{
  "d_model": 256,
  "experts_per_token": 1,
  "d_shared_expert": 320,
  "activation": "swiglu",
  "router_score": "softmax",
  "routed_scale": 4.0,
  "balance_loss": 0.00689,
  "init_std_router": 0.0159,
  "vocab_size": 16384,
  "norm": "rmsnorm",
  "tie_embeddings": false,
  "beta2": 0.99,
  "steps": 6888,
  "dataset": "wikipedia_en"
}
Below are experts of layer 4 (counted from 0) of a mixture-of-experts language model. Rows are named router (the router's row for the expert) and show model dimensions 0-255. Each number is 128 + 32 x the weight over its row's rms, rounded and kept within 0 to 255. Numbers have three digits each.
After each expert's rows: a language model's description of what the expert responds to. This comes from a sample of Wikipedia text that the model never trained on.

# expert 12
router:120173113171135116107066124136099101190102150147146098137072161095139115166088103187105127137144156115128099094111122091147086128129141146137126158150102184135105117101067123096088067124155139110149116124145183142229147083155144137106210143160097145127078129142183092080134182080099140072142160118125144130159066143095115126075192120126104134165076158121094140097144111142151142123092184172161104142147124120180150133141126145121151144084101127169075098101136121193060165126111102136112177149058143093167162129120096100126131104114171092163153151170156123115105068139134102124099115089138156140165139191153107141134203079125103176165134132175132120121098143138135216125089181097162127107058060151114176134130166138108095091140182098137102138139141177162099112144152051
Labels and past participles

# expert 8
router:172128099125087114174092075171145105126145105161109087120124104140164102141175081149167151170128084126115148081140110141140099177104185118142162108159160110126133100152087106119182097139082099129077143101154172117120124164153153116161062194117125132147166176143100124168108144128144115120120102087087139130139136067084099149078159156130157123154114124108140125140177031065213113119133094087066157109133110156106119119150139133091142134098189138176140109127102107097142065120138159036160072150086148134142050104142144082078142131074122124116060116079085138125104143117153153154092167133115126175138103161078180109138137175143201066096044125107110132130112098103139037160148144143135123110123144127189115165147115175083098130135106119164139166110107163198123135097124130
Mid-word syllables

# expert 3
router:053101165078134161163124163205129154088143119154191132125108153180128103083131116150130170097113067163160118122133150163162165110111078104146117154078104135128120071130153136148140184118121145112133194186093130129073082144108146164101158128127092104173086127109161136108083073168143110169172102076116157140111202144177064148126116145112126080075153102133123102123090149130169132177178107140123138081080105111068127149109173145101114082057089163108090146194200144117140144109139098147096073147138134185118180161138112145130153102177112159108155151122130190158145075170053137149168118110086128063113131157146136118149100073161112118135102148145177103074114164129162138100087116122120096138146117096085079074106066120138169094082083139125155129154137083141101145120119157
Structured-list punctuation

# expert 9
router:112086109100131070155163150172117147136175171152130170134132103168048154147154132095116051056094114121148110109134104192151131153104157133133058100079108144129152163116144125069086173155154083103081138159128127136179077138178132160117107139127092118106162122112157114154108124142159161212054200131182112135091116167141161136136171075116093096126168107113174171104096211149124172074079147157121110151139104079097158129108071097123110161146200146118134128095110174088182177120176109108122137093190169098164119083091124091143102141100092156088121135161136162133130099173114129182113123099151108156092112129137121107141089177153088138104147082104095126155104168099097080133156124162155135146083144131095147121144088157149137114126096101110101072094114133174051160147136186
Name fragments and nationalities

# expert 4
router:114111076131149122090210154143139100144136126091136192161097113131181148126150106131113153170112133112067101154165147134107098074176104145098084061114146133177092152121110109111149134110152118105124119078074150111099148180075107129099174136114150131125103163101072089144169134146062070082091097125106087101173091091147129095134154128166175074110105096139115102183037133149134130144134121061171121154170139056102174125058089135157135138178067162124086151159139153118183069140104093110161113156169174132113126153106151122100165149136095152119141114090083134087123164132043127116108161179151134101141159132183172152052165185163168110132201111106132145114119140108146161120130075160140145165157133125101077144166153079136111153133085151144141129152103194135124110126138074
Spaces before numbers

# expert 0
router:152100174157116118094120124133100143110152106139102145104149122154145090112059167131145160153057214136107076162109178112131144151089163099057151144087147131094107176103133105134163104113148117189085174180140088139068125152113186106142138093121055118140077150130086121121089186165120150174167171101162131138104123128151135116150122204111123110093139092128136077096115108158150116124155082133064147171138111119156142125119142152125131177166122087125185129116116163096151116101087150178113133132157176147118134060178121161169150043121121142170117129132093150152134204123066167109173140119139130147144162051077133155126097160251136135078184155140160147152112097136152105136082152077087121152107130098123125110112143089140143096183110164099080086119112133127179105177157102
Clause connectors, medical pieces

# expert 14
router:142192159118163102116122107105132180097110158102088158063195203092072155121145117115179075149170094149102134080145139133156171119174120167175189122141097088132175109125148163206112159127146129181175133120117062121114150106117118121139104122113154159171138098112144114140143113123130130109160145102174120134119152162152170125141120121097149083111127166130137157058094105181101127127156140096136161078129143185138130134099106113122146084125145190151147098126094053091102139126095149096127133038169077092170176137076089130141078161118147126082124120142187063188124164151141095130104081127131136119064144112118113105191093114095155189124100093118099092166107101156093136156145060112110129122165117071110108102152136129194095159155096169109103104144141126046188086182146151
Name-initial syllables

# expert 5
router:108135151156155138089125204103097083186117122147112107121103158130162121094113174099103149148148162202104160154121100137144180201166101092122091153133115119152167138091123142103146098114116090126184091099126159142089116093104157149109133141139111094089115156146080094206114086121126106097167096136121117079077146160086122115195098114171149189138165151128178094169177161101092139118151076156075128182079178189134109113179138090097099045131136163105148152135089148153067165064137172156183135130125142180107098121149170138142085121119114117162174088193127109137115164088167084152172081138150188144129139079139111175107154104141133090140141195142130078075167112114107138183165137074149115145146090129146122123137089110096157150163174173122128119128061148159145172160165129
Auxiliaries and adverbs

# expert 1
router:120133150152197144119132085140101165126083132094166141129173146109110069114111099124126125085116131141132128130124149119071126096078102101126113162152067122177109119144168140186110127160083106111182118120123119111096201085160103114087071135179148137090127130120086140157069106107153107195102145174131151128144102106098081150117127127099150219181105152189183139173123152061182143160130156126141089167088113121130150127161156147103107167128086156089132130113091159125103102226127084183092133112059110124093104137182122155120173149101153131176161141200158077156080185124138157055103153122144099066116134103106130076097116207085111140161158111111096090116136121120102113076109165116144127141130118129120123114123150210099106108075146127117181174109092123062099116088096105
Dates and clause openers

# expert 2
router:076148173136144126098134162111131093123147160163128076120075165123060102112135100075107118096116138126124150180140118102077093102064165122122107092118109102183119142174164158185123128088109117107104102145134107074082134066159107172125145140155179101096148134071095130102104109057134157126129094181191136150121132155123108102076084122184224121138160131144177165160168107124095147137186123134151090135139131135115135142091153160137150136064077166082130096101128146130143173077107123152157160189120116145127147101113137162126152131087170144145080126157121094041107125150099193121120097151098115115119108080148114043170073142154151138153124167110091097160098152152092139109092165121128104170162118133062178101126145085096070131129110127092130184054140050110164060136152119
Sentence subjects

# expert 11
router:174099125072136119158163148076145158129198122140143085113097104106148121158139116150094159118122125080098178129102153058078166175097118139065133094134141121108083126172089109150123196162163137165110107172119143100113145159156130097098131135106137134121124150138094140143118149130147155160126112172147129168163130126166187145120116111155112174152187145146069132130140118161096107159109127120166097092116118112147092152151165150127127101057163084091134171125116152086197096072162097153087151179161097030071107162172145121160159157121119068117105105114159163076118124125176135130110168084072118111195074103134078174112101145144074167138060106160168155067154145139110142087213080156098121167156178088139137048112155102152103163137112148153125131119143117083124155103155049
Nouns after "the"

# expert 10
router:141130083103085149109149112054146067109132174146140114156167105126089125073095126176107196157087097099166202121111075096098067115155147122193133147122132167105161098145124095121095128062143173123095119058139140104152107113120103151111152129113145138178128135179168165145182128170100101126172100140124193158080114141159128160170128153110082125118185102136116147137170164179109085085082135086125144104126153082166114134102157105155114180196121130132152112149159104153121112183152135154099109107175107140081118129157155123135069105196111111141045144103128126113192108151177149151181172153189119108093098111150119130108141134121120101118100152085106168159164179088145127140124161120160095078191116167166197135054158139114140165118173106070102115134183111143157158091068132
Numbers in statistics

# expert 6
router:108158133116105127143169155051172113142140185095127116122144052109073155167144136116114116149108149157104138114114163126192133078143104091212163107096174113150139133103165144120076114164126148122117142080150105134092168147169128112139168095139150100132176090156138159109178115102107152137122139127178168130179163100127187076138097153117159131105090119046125080165097119104083148194124182115133102202116150096128142089120151086122064096124111104132125100170144118124142163206155140176121158160097142141164105213065144127099106166174156161036088099118110170153166116118101144170153099112123155079142133124137117166108135097092107120200140109103189089145128192164094107143119083173169154105130113103130076163152166081120134081097122126097155162122169136110146064163084122
Country codes, table names

# expert 15
router:165116137138147170169103110104148174142094084167053164149104073159172139117142173077168168107119058097131133130109130163161093127139124116142109154106176068126101140117114102126167113180105197083129099150108139135165112123081088090197132116133158128139158091144136127108192120155193096095132135129124123122153164068167136147166107176156103148137114088132060086120165152125122077133154124098121137128154114152118129144136143150144092086092108140063114156114152148132103120171144115101135121109078093123151117131091099156080119157097133150168153088109116126101166126113181160050112098183114166163136147147133138159161125095105082117083115079143137166129147103134174141121082097135132118122118165172113105122141173126160255189056124123157143082214155071130114131084084213
Locations and geography